Experts of a small language model: 13 layers.
Below are experts of layer 4 (counted from 0) of a mixture-of-experts language model. Rows are named gate (a neuron's input weights, with its number), up (a neuron's input weights, with its number) and show model dimensions 0-95. Each number is 500 + 25 x the weight over its row's rms, rounded and kept within 0 to 999. Numbers have three digits each.
Before each expert's rows: "comes after" lists some tokens at least twice as common just before its tokens as in all text. This comes from a sample of Wikipedia text that the model never trained on. Tokens count by the router's weight.

# expert 30
comes after: " |", " |\n", "\n", "|", ")", "0"
gate0:522516451522526476519535497470505508498495502530561499459509515524495489509481466479511461551503513506517457499528520482508519480493476500533514511463514502516526491509558474510515515514473472468523536453508535501472530485509526516480515517529463480497543516501465485512482436520468509526
up0:478491522531473510450491492512496457504516501476520528517482507488507513453504487471496501510517457451467522467489522494494465532463453517533471499488489502533505526458464534487503490472504518532465471471495491506511534513504516535525480547516488521487494496511556528525553523518537525475
gate1:507504511481550480488497537476468479506451444501483466526490497496492465510506504512503528503495526513507490517536498486508560457516474482461493519515525504447503490548510503530475482509524456468497516525481492504510490441488495502506516507490497475511503441502528454547479463527514537527
up1:454482506463482518524492526475522501480474504492528528523499482516532508513443485469511489532469546455525501502470522474526546464476464461511498452482438497499519543487491503528499500490506500512506478508508516484502523521534514538530506516457458494497523534485506510496516478470495451471
gate2:466455519499490507502464477513497502497523513520497503513493498460459510530434507463466471496549523527483495544503507506522486475525516507472513499514456487471500473568516492501531467496473470458483455483515512511497510507526511513520516501468502503457550523516455494457495522498543491509
up2:497530458502483486487479448519524478503525493507535488555516476499503479485526511546494520508454479510524492530510497497494490482511505466543517545476503526484527509457470482479548508512475493468555517468530482522530481478487483474470477473483528499499450508509508512563504532511494494538
gate3:533479479486528485478517513477479487566537525505499533489485549491547475490532484472518458481491535463541478523542516529475517499514507511544526473536499481482490488511511490507504505551495510506537512511481479507509500530539453516465511451507498508462473515518536477513482471492538493506
up3:471473502497522458476515500493489498508516507521519446482484564527518524479511480507523533503475496518539496498514564547441504522530517493450473501511544518467518531484515495482491551503486462489495484555469511496507523507479515532527495506520469481498514478479491518514455527482490484499
gate4:531472496514509486509504507523515501459525475488445499442505510467514477517512459472505471512497498509489495558495497512466524482493525521519445475474524490528546450500502499513494551513539471462467505463538539512522522489484526510476540480503539503489478519515497474524464500528483514514
up4:462534520470469507525461525499501505459466493493522493505540470488493484485518464565521495510474494478548428496499522512479504493528510481503469484468513527504506519485497489511526518484501453507485486503481540458577544531464460514498487510487493486500519500509485513492462514513526514500
gate5:487474510450456505491471486460487501491502498524453537481500505489494528497513473489535483526526503530515447508465504478498513554495523500479504540517466446512524514511535441490533528493484483514494527518490520484483527499538514451492527518509500485516460481504508496468438532480495472514
up5:497474476514476469512466539490481489479529492515492461480532475461530457543502533504512537511491492503520520498504527554515477513508489485519493517470479511562497452513553531526504555487492524461496519513519491537495504455497521519502502522545491504499554486517484468522539506484496522494
gate6:510486448513516497495475519556503470527492432480492494450481495495518489512495466523485488510525495492482503469498535505539501495475541488516503509504536497461481564455519498519499509539457483565519470508501506503516460494506517497466523473523482459511513503539505476517499530518460511504
up6:500501469497518499453505535534529507456505480480520484489451526511531516474502508504494476531543492514548492477517550481539476496534479515465505508524483523486486493530516473527501474574442480480510522499501506519473448465482498470516483472507484493515527506525487486526478484511540515472
gate7:537532527509493504503476520496474472490525515530491527503467515514507467536517484487530467563512541520528422525529523464507518496522509545476491509493523526497505503532497517497539496483509513501527500508542494510547518498505460503507548513526493502497484500475480492455478483451525550480
up7:536480506503489522524561516524505532545520476472472462499506518470457554438483470494482529514513498488489499530562469476482492452455478507490480491484496509468533508464516508513514501506494500534475517484540505493506439502506491498517479486512525481485445497477518512507531482512488487507
gate8:500490485481474469527489492431501499469492526501508507500485526504540491493509471478507481490482480479477500499446477515445517516463540477479520453496452523531507533516499487494468503504505512515476477469506465483467480485494480487528465483492503555488490507472465431541487512458531493498
up8:480523527460443516564495517463500486529504472480543437472479478508506524533507517508496489465489497500523535490489511560507475510511497517498462499514528490468487497470489488483521465448466486525464485503490474515490521484522543489460479508500500527464485531473502482488503532487469530522
gate9:518522467507481494494498509522460514491486499487524488494506548533508501574517469511476479479494474474475462546501504522454476473487487480520481524487485527524525498483492523496532448439500469557502502478500483511505544492482504510519497542509521498542460506493487539483453524498488464495
up9:503499477529495474532520494542529466480504463484495489553470496529510509461442490516499528515516478472539527459491564485495502529540459524482496512506514492461489511500547496498505480538514504502496509499533478505562488469499503496480552491504497521481481492451536496500522507467536505505
gate10:500505524529513488451527514500525527504474508537510497501495511473489523477521445505509481513504475478529456517494469493553559504472540518524513480485521521467519500486505535536469464527443537472527469516477469512533481525504472509515504533514445502478490483509484508506510487511530503547
up10:492488535517534504520541523539515496500510505520484517478473503457478492464509516458503496523518531521518488488446473505478487477498490481511527521492437484512537492445511560481487539551502517478507509538514514510471502510482495421501491509487527492473495513506465518469486509478527503467
gate11:485502465541495455475531532524472492486447515493472488506510504515527519510497467483477547452497518511456520476506554498487551520467516529477495500542532502494494472509491468513513473498498518497524461518500459518470487498485532503490550509519464491509498497445489472542479453489506522506
up11:521476519508496532483527473520529497446461460534520512494472480473467509505510532507504490468524545507518468562488489503538476503505507493497501481493463554484442471528528479494490499486506478467465474453501524511443534504478502487491509531460500512504501510495551497508473499493475488527
gate12:471504488440479528509440540486531491500475503553480515461528495494525481501520473483518533501483508511520507538496481502465490529505524497480536513488509478490519456509501479520488512491515488565495454490511515505498532500491475527503465470508533512498466430507524554485499464518515471500
up12:497516531517539490510509542457469521478512529521511522520495505523494535516482509490450498476537547562507505528516499493507498549512520497467545517472546497491507531509469504517478502537490523471517534546499465499518491489510518505503496490473448484487487514529527469518477491457472444509
gate13:481482526502475506491509490485517487554506499518505495456519501465495475498554493536487491493501498466481496511504492476498488477492548539540462465493537482481452436525445481521538472552520497500568486461500472497549495500526520545506508512481507496490489492490522514500511488497519490477
up13:471443506535501505538502502479450497524499509504500558501493489517473482545480490470498440524489547500493535504515511466497485495502509530482486522485462499496493489478508509483502470506491533520526546540468476544539480481555534516491497473522503536489480477503483511536455528499488514464
gate14:472538504516498544487485513508485526462538525492499471484532450478530524502517465503541536509504537485512484548493472468515508504502485531521523540467496461534551447476538481490483475472467509514523497495474514508530513474500526501477535488528453520525502511545493491500479496513489484467
up14:460504500534534480499528507487517544516488492536519506468512515543484476515490521482495483505463466489498465501481483537484523476496474476508553503512500499504535546488473494523464497509499481575536525516524486486475496516490467521537487523486475467486458502470516509563491491542521473465
gate15:528504501542497522481508513510514512490506478485500524449507497475496492464487473494501485491534461493489551485531482517495494498471530497466506463509528495529515473530479455524486544494550455504506510506537500465524501547449483501546515571501519476482505548491513535489509499511538472490
up15:489457545487488491486498522478530482462537498499487528517521522552508486516523506511526476493518516486504482500519482471524533461543566516457557475554502524450462526507491490496526534481501527505503514482509479493561548518481509500523482500502511527485503518524500520505525505506525473478
gate16:497489464503537511530511507494486501499476549528507491496497511490488505501494482508506507528531518467497516470496480512508548492499470508475519528556502505514515513472462545466511551483525515491529534479530498509510536528502532497481534461454519584470512496555506509477490500455500489538
up16:537525505470567454463458515491485502462501495531440458482454517504493494472497497493496466480521523507547450478495518495477521485481477496507489491490516504516547557482515513504517524498516483530518483484541547487496473516500513478514501499531434533486487512493516489514499487488495472491
gate17:533499532522519506529527468555501510526479541484445510505501464494493484531506450517493476445504471497520533462513483488499507508491514468502474489549525482479535505507504499525531457563524478511459477525500491485505491492505508465512464534517455502507500473473471479506470523483539512503
up17:502467461491500528470529457501489512459483520519536464490509522463501504516523466496510461493487516520531536498460517508469446480440449507495538529488483476518469488527481497486501527485496465501482473500515534516505492460496507478535518498466524509463534541537456490487483528493481504508
gate18:439524521503508487510505512515500531523507491494457485511483501479490524531491461482495528482520517490525462476483487495509489474478522488488489515535481461525478486470515490574546513467466534484454522477522571504497510530475514490504547506487487516481515530501501454505496474484516560492
up18:475449486515515485488482471512511550560515536456523526549511564499489494508507528444523467471472495466484523497506527537532514474502527485513507517533483509508452471493524519505453491503509522480522480523528494464471490528479531464529521506516514502482526532505495497506515501503516505479
gate19:519496465533485506533516496517463495489524491525498488484535471511534483526517477468473532455470504507467511483481534539480499515451496475504488548531508558481533505503478523506507493537513462503508513508539489491496525524498465534482505512428463492537494489513464511538494519499517552502
up19:519497498516499509494465465570499484510529520484508480482489474504512511466499476479542533506482466448469527482538519470487504513504542478494505484528506474499506469440503512542549492482513491521536517497496512472546500549489474520482503508481525445512524479478475475507494509537509449514
gate20:486538457482524459526541483507495516504468514505531463518506536490547496515495486498501498529506519484450484497513549559493513452507549514502479501511522528539537516494482503471514506466489502477533539511511515518462515507518512482526519506488498515451479482437509466478477501504502525458
up20:535492540503448490515491471514526507517481462467535531503517515504495495488528538489510497494480546496500484494490537461525504494534479472530518547512495505466500463484524537466507509482517478514505492547495543524522483504519447492540496479470489462543555489511488486497529518511545457498
gate21:517474466504506436492519532482496500533509481545494499482518475537446508525518477469492509460524510507500510474543501516542483516512495496554513491512518488499496499494486515531503476491482464479455488494494504533472486546480508440513566475480485510482511515520512467477491517435511490481
up21:501533499498496509484455467515520503468485511485498510504513545476495490523531509497489457519472481505471464477435451518459525494484469493522479512529465464530503498524502480483509526492487480545542527538549549479489533521482477485492476503521484502549486502480468497531470490530460508510
gate22:488460507501503445493453519472526528508439532509502465476531449514468473502522475472469488484448520515527499497502504506499497527493489533468464525517546485496511538507466539447486528529503499515500520462491527512529505522477456495497508480484527527480470458483473479509507516501482495504
up22:513492495520489518497527478517488510465534494486498527482474510468498530463503491505471458481510493466543492518510468522501473505509461538497486482522523521504484464536512485463549524477527520481502523504496562526499506481530443504506473523431539529541495506500547464517532479507495478519

# expert 25
comes after: " ", " |", "20", "19", "–", " |\n"
gate0:509474510439477512487525513495487460484551478498501528479446548474433458495518487475468460474486512528499507472502534528481487461482540477527490492505530527506513461504484503489485490503488540505475508496523521517516553514502476474523525516497536517475502478488506479518523548473488506519
up0:529495511457523478504484505527502489510470497487433484511509498484471504497477486478501478515464475530519507480493512489544506470483486515522549502476527453521492492556468498494417484462508476501469495509449524494492502545508488492550485505496512468464516509524497546530465498481518503488
gate1:505530484509535518519491484491517480499487490547500522485460499496517494529499520457486481492492534451501509462505498474503516548490520491489478535529513516509527463530475526485521456502517472528452542505490545524520543506482475462564533551495501488524482515502505452530514479477521478488
up1:531504496525499477504492514448473482490521478485515494527426536442466471481482507451532501512471465475466513546523506491500494523532530473495474470494476518496461493452523521515512484493465513525485520497534494507514525522524494474493480532510497492498485507458513506570509522477529492494
gate2:494520482504508509486494433476483498448513517502524526478531481504519507523500503449518507511501512496509543502522511510501492529488491455470464535518509505525539511468549473481507539487523527486502503506534543464472515521500521508530527494492459460461496515468500536476551534517490444502
up2:496494455489488484548562498562481495509481493531487527472488492533490472496493476497498492478514503521491473517497509522453480507462497517499492496503460506490518452484519519498479457470503513533496470518486466510534482522448470513540498494539522463448446490486511500527517507481499471546
gate3:541555487506515512519487520522516501495520505522494491508473515485498497505510507467467509512497522578537494512468504521495480514478470519466479550560522520485516494540504496500500508508489521470534502472493532517470530526480516498549563493471479522484493450509483483505535498490464529453
up3:492488541507501482535443522519466513531520507535480463526454486465523504530545512523524461522486510496511495493480519487509512518485489517452489515497521466489498496491493465491529486467467502489502473511476481495520485571456501458527509486496537529456520498492514507424480496489476506497
gate4:524499464521533502535483508524498504527526467516502515532534494521484543490482471493527504499519511461494502519502463480460532460477531485485476507484496441459508489492522540517539482491507432516473483463500503513518509486532477498486543502526547516457505476506496485516445460505509466502
up4:486514463510488518504546492464486519555482473483541501497530490524517513491526498509521546470486484478478487524468448492540477507493539459476514499517444487484493479475496480489484478489515487481481485523432477502476481474482531527502480472518542496470466510496448522482459528505492515483
gate5:498510479500537520487510502502510540504494495495536490480561510537529529555535492505500527500487490465553495522533508481516537507526509518519539497482527480472531487513530523451500499516442492459529514511457507500483529475518514533474516538490465520493512480482478495485490469555481541481
up5:498492445487523482495527508468467507526541544514486534496496513458454497471475473516541485500514546487498512527493514538521524491511515506521490495463493548499470467495513499506491509502497521505483461484518511524499494511477549487518464521452481469457474522533510497541440541529474489502
gate6:523518511461497460459500517507505513489531464484531519511490514505505501521474483477543453492468486526487483502488519497502536473502520501508478471449527422501527534458470521520478489460497499493482541493552473482516448492474516507496457518468488468515497493510470492530480537503491534507
up6:499514475492487496510499494487526540507505481496482478537501471464565491518532517493512502522484541553466454492525479519530487511503438547530482488458523485485506491490484506483498506556492451510536478532493527487490526491536506472484514497528484465526515496474504556487500480464471479507
gate7:517487502473473473533476492524528471466508483542530521514485491524541491480532493471519469474479477472467514468503521530539491524461454488527505484501496544498546498442497507485507463530477532475474486534513478462506521501507488504495490514465507535486476501499539540501511535508536550481
up7:529463489503480510468471486487531467500522457551492478556465519492515465509535495493456514517456477470484528509509515494506484497488519468498499511502537531505492485458536527513518462490496520540516484473486542460536457507479482478501503490457503463554450506521493494509517481500487490476
gate8:546526495532528537544532511516477547488566511487488483484488468460481492533546485524491535524505463496518495481479498498477499507455520493498484513538476484536482483548531504501473473513534486493493538486521493488533524499459471531498438514493491527465478499481476506500500506492495535489
up8:482521494465536504548520461482510498461528504501501519459512495495502452495484490474510436500503483547476497497501548500533457477484507465504519491478506545481518543500508516495489489476515480496525493509513524546460518483485459512503556481525498496472523483467492506480552500472461479537
gate9:525485462501469487515474484472521513492522486536505532473533538508535506511469460496520489471499501501494472496487567505533509463497522509522499490471471501495492504504470482536498519524521466480502509524514516527498549492476538528540538474488592528497499517482494524511450476478503525508
up9:504489528541497468521467505511487518505488507505487467510564482528493526495490518496468486487516506499445514476513504472529524532459548505487478513490510500465544540475526500513496501468505535497462518522477489470471474496524513533471505511474451567515518496487506526513469503455479555493
gate10:509522479420537510487485479496514481473478493534487448494509525508505473562542481443506580491501494509544490513489521519515511474520482503535526485483500518511474478511463490489483499475502454509487464512519531507507516478522465518539514515474486459502480507495499502476501492518491513536
up10:517509540503517520512465533463504480500512473528443475519493504526476516505517515492501536505495526511510467543512499439540482494528492493496408496455520481486494541496484514488516527476531500488501484485537511529555485518486463502486470504511500538526491493514505493471481483529515518546
gate11:515534515528521512518531492533493461514487498495548461504475536493519520508509444502514542524497450518494495503503505501488555463447492506514443521501468499537560533522501511527520483529504487519492500506510499510520499484510511482527495524498518485503538555521509486504451545491523528467
up11:515480473485480476520473465522526493552479444521543478500518519500458474516501475476503526519478439488464520483490495480531456491469541483522486478451504505487479503480476472506495507477492517538516473495517533478487578502482486498521503511466524467479550513474514501499495495483522502501
gate12:488513542473483454526493517528505469464497496512474501494507499524525493542487476473532483524474471546503466500487467471447507497494527474462525481499435509480497505524533482512523456470537456516478499495553509480486540494493484531498524491517531514498493448504534523493468496515499483525
up12:543537539507521459523509529489495505456530482489471483505465553528526542535485487490520458472475513540515496453507483476479472526491487477467526496526535486484485497502504483504530505510522473484504483530498504493487526533479504486532514483516472469466538462518500477478467475520504444460
gate13:502482488525523494477508476538493513475522520490512516481507533527500507495485448494478521507524503501479513488489509549525528522528508517465492477517524481542506480510457465467478482507508499509462477440568516502479503535483513496473470529444494489542510484485501483498549538504447491545
up13:480525482507505478449496538488494488508467495498521506501493520475490499540439497549490519487494478544509497514553483524515517511497466486507448523507462486494515434481482531545504509526511477491484464487537465475464534502541474473501493494489509516519525501518503548449497498473513480528
gate14:518542481444540511463494502516510548531478513458486468524485500501477520525485515510494479503491498497500499471468454498499522502505491491461466506539488504502494483472503537501479478471477518561527486481479445502518469549507534533516459477452527540522501514480491486512497499517485547475
up14:501536516509504497458527508510503515508483507502523511517484499474498474487454489450524490549523495497476510442480473489507526465476532483484532514495499472523526506531480463467457565480529489471475458451497512481528489495526501492538500432492528497476535482506513502460519492485519492480
gate15:473490479486490500496543504523499516556515526488479483480490480507509536521471485462513499544523472499542489481480537523468479470526541544444478527549499545562498509485512514452501523543507464491506462491521500492497480472489497475533506533500533490496477478512465510498504497473491477515
up15:493421473495520513463492489495498486465533550498501523522466477485495538519491470522483535505489443488517516524493520516474505506482514449504510502487503501483544508467525541460456485530489452468480480512480533509509512515465516498463483506486475497521485496496498493538466484493455461524
gate16:504487499505559469460532499468499508536480522509507512528514493479495520539472455506479478490487583509500503526476512489510507459475521511504482533492516524506481529496512527522534492496492498467515495515446483530517508491453486459515521477484473530497503470488535435500474502544504535518
up16:521528473503477549477483462538457483502487506504501506466485524451498512492459481503518516555488480494483506514524527508480524488505467539477488508533480502519473530523463495512516502482498544516507513459536493496507526514468501504485438493526483509516470518563470551528513477470525494467
gate17:491523467496493516500479482544520536468514546458547475525523499512480476495444503488450513490487476507507524484524496490483500469485466528500484522510456499491505494513461565493476466509498473489501500548464466498545478500487494519481469492553475503505507499518495424507510503496483520517
up17:486537530500457446497466485499508554494463536490463515495530518513521519484537509516495537537500484492545505521481532515507448529500485524544511481479539522514514496471490537504530492523501451485544497512521500493501468500474462486506478495504524502516464489520513501460507537555498527519
gate18:511526479527494484532491474491473481479544460488479491466491512498527548478445542497545459487509505497514472504496483502497509514496482483498505486502519512493507492481479514507538492538562482523447483476434496498472453500490533478509487482497519520494493512515473536477478494437487472453
up18:545454496481479486461509539479521484498462551498510505521520537501493503505522499478490544520508471532516514528516518478530575538511524523516501490525492515480475523523482486487482495496525482489492542501514487488521519462495490556526481483523462474467488482476543490498480529547489531538
gate19:516523502486542503483515499484575513536543487476522494537515490499508477521435515521511502512485499520517484493483519543481495441493474484492495514532461466516514531498496506502465509511489517525479539492488445508530491509485536522501541541524511470544491494481492536465511490531513516457
up19:527472498497467507543527511480510522536510497490498531482513499513509540495566535495473491510515523522497497525521479474481494534544452440550519504529486523476510551531455519505517493493508511502495524500476512445497471462501517545530509496503482508501484480496558512501475526500535480479
gate20:462481501530437529490506498512474533480530526499515499463475540510468537542466500444511522517493484480516485560524466544472508529468517534513473478494485496483471506504520496494508505482489487501471471483508508519492494481478476522531511529532504447457456532505531482498493519490522510530
up20:490501526488557511489480526523541494526517439521499486462506502507526506497514527502509481552485483484503480470493488540531495487435542489481511507478554529459491458541520471531491548512521519517466525483529492494522496472471483482509504530465526515541511476494523491495482510503508465502
gate21:495496449514566492509487463477515504501524530523496509477480513518473462472529469454542466535519519491479481515475491513479484428496481515525494485484476489490501489524515528471495519527520514478479559525527496493479493469482524437502517541534482522472487495497489474484493475491485464493
up21:524501476525538508454476504487450451456511487514483495481528467491485535544502472492506485474497473493525513487467480513517504496484473478499492476486513495499495499490523532450482511496497484482499502533506507562482490490541546533497498544495498480494529529509499529558507437463469456499
gate22:507486506517518519488513526507495477472531496493492525500485467468478554518508451501524460541534477485497545489516514456523504452477503485453486478517529453440477496525504461524512493468521482493515513484578500478496475522514526526509506496511486495510494480492518494511490436525511520518
up22:522509511533551506507524518478517512449517555478506522471517468505487500490449506478526549475478484483516521550476511502482504527488506527520519486495517496488512498519479519518494538528493553494534529429495515485526492501465502473509468517505534509546497517471517490511483517562490525527

# expert 15
comes after: " ", " of", " in", " to", "20", " for"
gate0:519466496510505494440540489490479521521475478498494485499507524512482504568534463468553531488465452460501504511541520478493482490472507493502490486509483500506536503504493472484469477479558478502492505508482483497520518455506501447491489459492463501542490482517507500565525523521471492493
up0:481488496504511503573506461513509490450492498499473509497489492483488459491516492525463489462478468486440522473482486483511483525468536490500502516550489483548480500485491494499490489470500538563485486492531494467516502467501482495529483533479473497493464472504480449510476460472504547529
gate1:500508459483477518516457514533513506488451545483491539463473522502494469484513511517476552515547499521467481535516546501513494501541539530510455491491473485528492514494481506550534479518466478493480508514552472516482524513487496511494538498503478479526491506519519507449510508472518549519
up1:541491479531482472504492473536525532496491470474505490507497515512475496445463480503486492501541460501510528454551537486528513476517465508515481473484523505462515488497498553516485456506458507492488554486517525550499493516476497506487492546519476516460467483481495507527490534531495455497
gate2:482521537493475458510520554484510519489498516512518544474472522489511464476507518524500539488509504470561476512484525528497514455528540487514457488525516508509530498483502514499508583510438524480485507446514517477482529479496504494483517490525471535481474491484518515462512519497492513513
up2:496485517488492510512536514517539470499559509482486576503499525490488505490500474481501483535497476548461508511526492479509542486488496520485508511481493510532548496487516464535523507499469515531474512531531546539499492452504529507515498487546504514498564465466517492499496484469539524479
gate3:517518468520505486471517521464497505482490496502446514481484465543483478501511495492503496490525500525493483463533505496490462482507505526515486465478524470458513520490489445537472499497494561537469483488538445519528507512458475520485534453526470494555551506516493507491481509472529490506
up3:466497507542498550509489558503532506509529447522510511499493530494503533500480493496520496502526498436483494495474435534473515492544474508539458495530457489479555509482537498482487501472516483510543521492497500493531487478508559502515516520474518497480492495483480536531489476474492506506
gate4:499481482526473518490507493528503468524519503467479518503508513476530516476498521556513491506495487455521512540517499516481510515493504477533460458469491472491508529491493531530533532477523476518466505483551529506449492527458464545527493489495476440537466521503493479481486466544499495534
up4:505486500483490488468475489512496461509545503497500510496477492475493450526480527469521524523480529522515512459513489505549529501506467459502507482506511481499478484544468522463530516491480527508534520527533470531479466480505498517555500500467454472532510457481475525506545473508449541497
gate5:503498501493467493437475500487494496498494504508473528531486507513541486500599488521470514520510512461508541496450536497494502509500535472462491465523493506496459487512473511468466541481505489508523503522510563501500522501466486515533533500475460489503478504500518493498489479509456462484
up5:496530455480496492500505487486478496503500500477509497474460493501530469482507505502496537524559481461525510521523539492495492469511475488541454488518488481515515537456498505497496467469555539455507500512494448514509509453512453491479488539444530521472489460543515511516514499493530512508
gate6:525489485514566508515487563480536463487524502517509525498475485533530515495518438513493530495535495510507458511479538518535528488511487561470476456446494495499515477460523506523536523476473509514524491526504484520510513527483497520500505541464473485486494500497484471532501512503487538518
up6:518485509446523528490485471479496530488509499531485501469481470503533480518520498468495498496527527479480485535520486486506471525481489498473483469485504476479497529500492499519541491524486517485500441503557489543557483495488497494494498487534528511522445564479544479471428506498507507517
gate7:498501488498492499466485520462492501479529540507504508451492497533509502487560486503477563470476493547509499508443532513479514514461540478537476491492539494503526467505536521523489499519513504497493497539494489514461503479455499522522512491499443500491501469534514463506540504505489545547
up7:496539514495496522510469543483503530465554515499498552466467489469470508523485520494480491501519519479507484480526505460497500524532478508496495550554513475458510545479502520511529495479512516444462480535536532517486498520503497492514496486489506574500497450493484478520513505463502480512
gate8:489484518501535496468521493448502501546537489528481555537517501495486503472526508530467526491475497458492523511492465508506498416491488492552492469523507542471488515525508497501498523505457507471505489464504512542524498493513520481489558484497490507537491493492535473456520484525528501516
up8:493493480495473548468509521487531528506527481473512524471534508498492474528489495518536565447479534509463525478470495481525524520463535488463516528496500487516501501465546533473504528521498487523480495496507527486493493485523535488467546505486518485528531516536502469546538479529506474531
gate9:476472516503486479492485484479464532477530546545480527508467487502547474488500533480493500484517490528522491523467530496489500471489468484535528464500453473534539528494519515504504514481506480495489544497559496517545498522493461500495513454485490492507453507504548477503514530516532547467
up9:571506496527514516509469489510506523520490501525485541526516490513470524489478507471512532529501484486473499494509521487497517494492527473467480503536507495502502534476416528510530464535488500484507535467532500452553487530468465489535518535478460500494476493534494474504508480489550496498
gate10:518535515546477535487486510528504515518475528489472483511517457502472513484475450536480552478513471482508536466487469489491517509514500491517456493485487469494496509516524508530524503537512535506443498468507516537496481536491520508513492487506499442525428443511507474480472489506516503488
up10:503528504440539549494481465527502515510451458533485514540515497455513489530499497493506544493495488533509470502515459525466521531475525523510514497481515465484509474491478507467474507497541472490536483443489523518492507523475507509457523453512462513482504494487473475490477482505488547490
gate11:473519511513486459507492508450494508500474523495462503496470522502534517473558486507527509479481494487479470485490516506478516469452493499510478474491493503497500496474521551554534510531545506481524516481492439528452469463514516494527550495521501485512491457528488511465511448482515477475
up11:497493479543496500500477472493496535543500493501486509507464471508505510479535517519476544499540526454585487499461549551495504461486448506508500517509530521516468494505494517504528513497530483511472533517513508461527502487488510497478502535496502465528470482524510539456469524512494522473
gate12:472519551491499481524522482477497539495486521501506513544500490531517482477507480538559533505454556508499531538506476534489514454467474491488493528461499528527539503496467503519513479486471508509489474467502507556499532484494465508534547464492496496491524517490509483476464533475499496527
up12:496534517520522488450482506549514552482498497442496524496541499511480488482482561504504457516496475528480501488485492506503495501489468481518527478491484449539528537500568498512480463528508514499492490522488507474490457494502505522483461531509520505519518539529478512505533504533443496506
gate13:476489523530511491511477507492468513477533501511512490537492517518515533511504491498471549491503494502526515489441522533541513431500524513530496485507492518570497504525453492514532490473493515499533515509520496512497493462472472479529492581529505485474505495560502530467510482492475510483
up13:497520473517493490483511498454509535467480514462524463492477510544492537491492513520476543526511498545522524507500477512525510491467489520543492500470488478517535512510483457550519505440511490538523504524502479501489503522458491479534520516515458511527525488525497548494505462505486498572
gate14:499497501483500510462497519515538457462512475506495535526491495504512514490504512502499546470494501519487526485503472472467493510473529538478458486491496463505534504488484498539520517534475530501496560438512520549480524547474474524550517546474488476512506494521488479479508498493512467438
up14:471547500513493528499506493491470491484520483470485501493489510512486523503521497518512494549484483506501502478505519544469536562491534492518509494517524550508480479510507468525466502541494469517437495475472503500463495496519484496524513502481483485496516605501464516492476523492483519554
gate15:505514487535477538497466479477500503472499493487477507479526514516479536475482493504530518531469502498497465513539514520506497465523521496513488477525515531533495460496467532451533554504515493556558500480516469493487529486531517485550491459502529513475513504496473498428517525474518519487
up15:487513494539540517503425520492521474509500500464556533517521502484466527528491541492505518462485483521487490462474486508490479457484489509519526537496478482490521527449511525522534451486515476528481476545491491487483507526547492505506454528534508497490509477493501530503506518513471474463
gate16:506498563503481520517525494524511531463508503526526566513499470528481557471534493530486494514475501500478527530493505441484548502531511536536475482519527514523489514522492519503486475495517460510475491467517491498496497497528484498504488500484477462538467478476471498483429501488527478520
up16:527521472516515506490486520503472498537536520520475526512488546474519467444494513493489473489523487482505509522480539495481533521450471505510491451525439509485498473529524478500491533482506517524485478487505468492488435467463521455501548488497484508497502539473556504491526500512519510480
gate17:498483491499523516487433492524523509473519499522489490516469539511493492480526507505530537506467490511505514468467507510500548528451508478479472496459495484509506490513454474543490474532476516511522481451568521512507523493501519516529538493484490518561515554480488486493482508495492533454
up17:520451488503498464518520494518466509464531492515505525499481541468490494454526498466482538476485506480538489544476515501503446477485498508496555461519488517529541483538527468513499513515497485485502500506467469507509552504474519516519514514480508478465486576507524540528481486492520522499
gate18:524513492493508438512516536508474491473464532469511511518524471526532500529514516493488546509463487501497507432462490518475570449491489459508493481493504501524517539440478494501514516531495496485500539567482499470503501474516518486541499515502485519511514526524485519502489499514510489524
up18:500461470517546515502477526526487493452528473541484521490462502543479486515503482500520470458534542509509505524504531440541464513496561491465489539515482509492516474486498537520509493515482521501494542465487477508507504485441505503513516512542523472452483503490465480489508510490504491504
gate19:505521528502500531492542510500464472521529474507525490469448525523525452514499475482500548477488525491516485468502519502492537482490472498499470514505517511486487500492487466519510528504523478476506528453540511494490447503475477498500538414469455496517462500498500492519504503530499555527
up19:487509550502518528510442506451507507475492456492494518495520502487507465501550528513474519501507524456481518454451521516510522535498519491473509490478542501532432505483548520485521508463492495494508481466509512541478476521509503489476505501484504532502484533527450483537495479514474531522
gate20:510521488488454463502467532501481489491454513533483513485448492540485520533501514487504505500513516492483496518492547488486506484487503524528485466504511474457473546519444515541524551485490551515507531475469499530497463525510491523547529466503512495483498532530484467505498522548484515530
up20:476516523509559552513471496521470526444522511465464524481465485534488457500505488507536525508452502502526508509538498511481537523536527505502509496497499535442507510505470500483519532513486466497524489482529535498519480514515520496508522452494528471485478444479479477489507500481512546512
gate21:485477508487512515511486481502475500537478515512500507449513462549474506521479531541526503527510477510503537512465506510504518464546519533492502470479473462536475475492472523480510559523557528521483514481548469477497454514536450513486520468476524467509483485505482499494521487506530513505
up21:556499513505544528491487540551488466521479508517521525548516501484526482524531510519472538491454482515479479518489509479493557488544543488463470487529506487523493518509485478486493535529474477467474515476524513485489520494487534521467503532515461524482481522504524509482560523500487528503
gate22:506519494483492496468497503494489535513509506488498538502476508513480484492486524477497538504533496540518526506474508509474482501497505518492504486535528459501515505527483495561544543479516499457531495539510473536487522465442453511485555446510475453478537456504520531451490501494509488489
up22:493492521537501523496480505512487488523470531474511465531515475547465526534495501511464553467488500529496465531509487541510492520505487460497477510507487501498464491487503527478566477531454513489554452493504463530513504503513506485490526473448496482490525517474467556516481484507499512524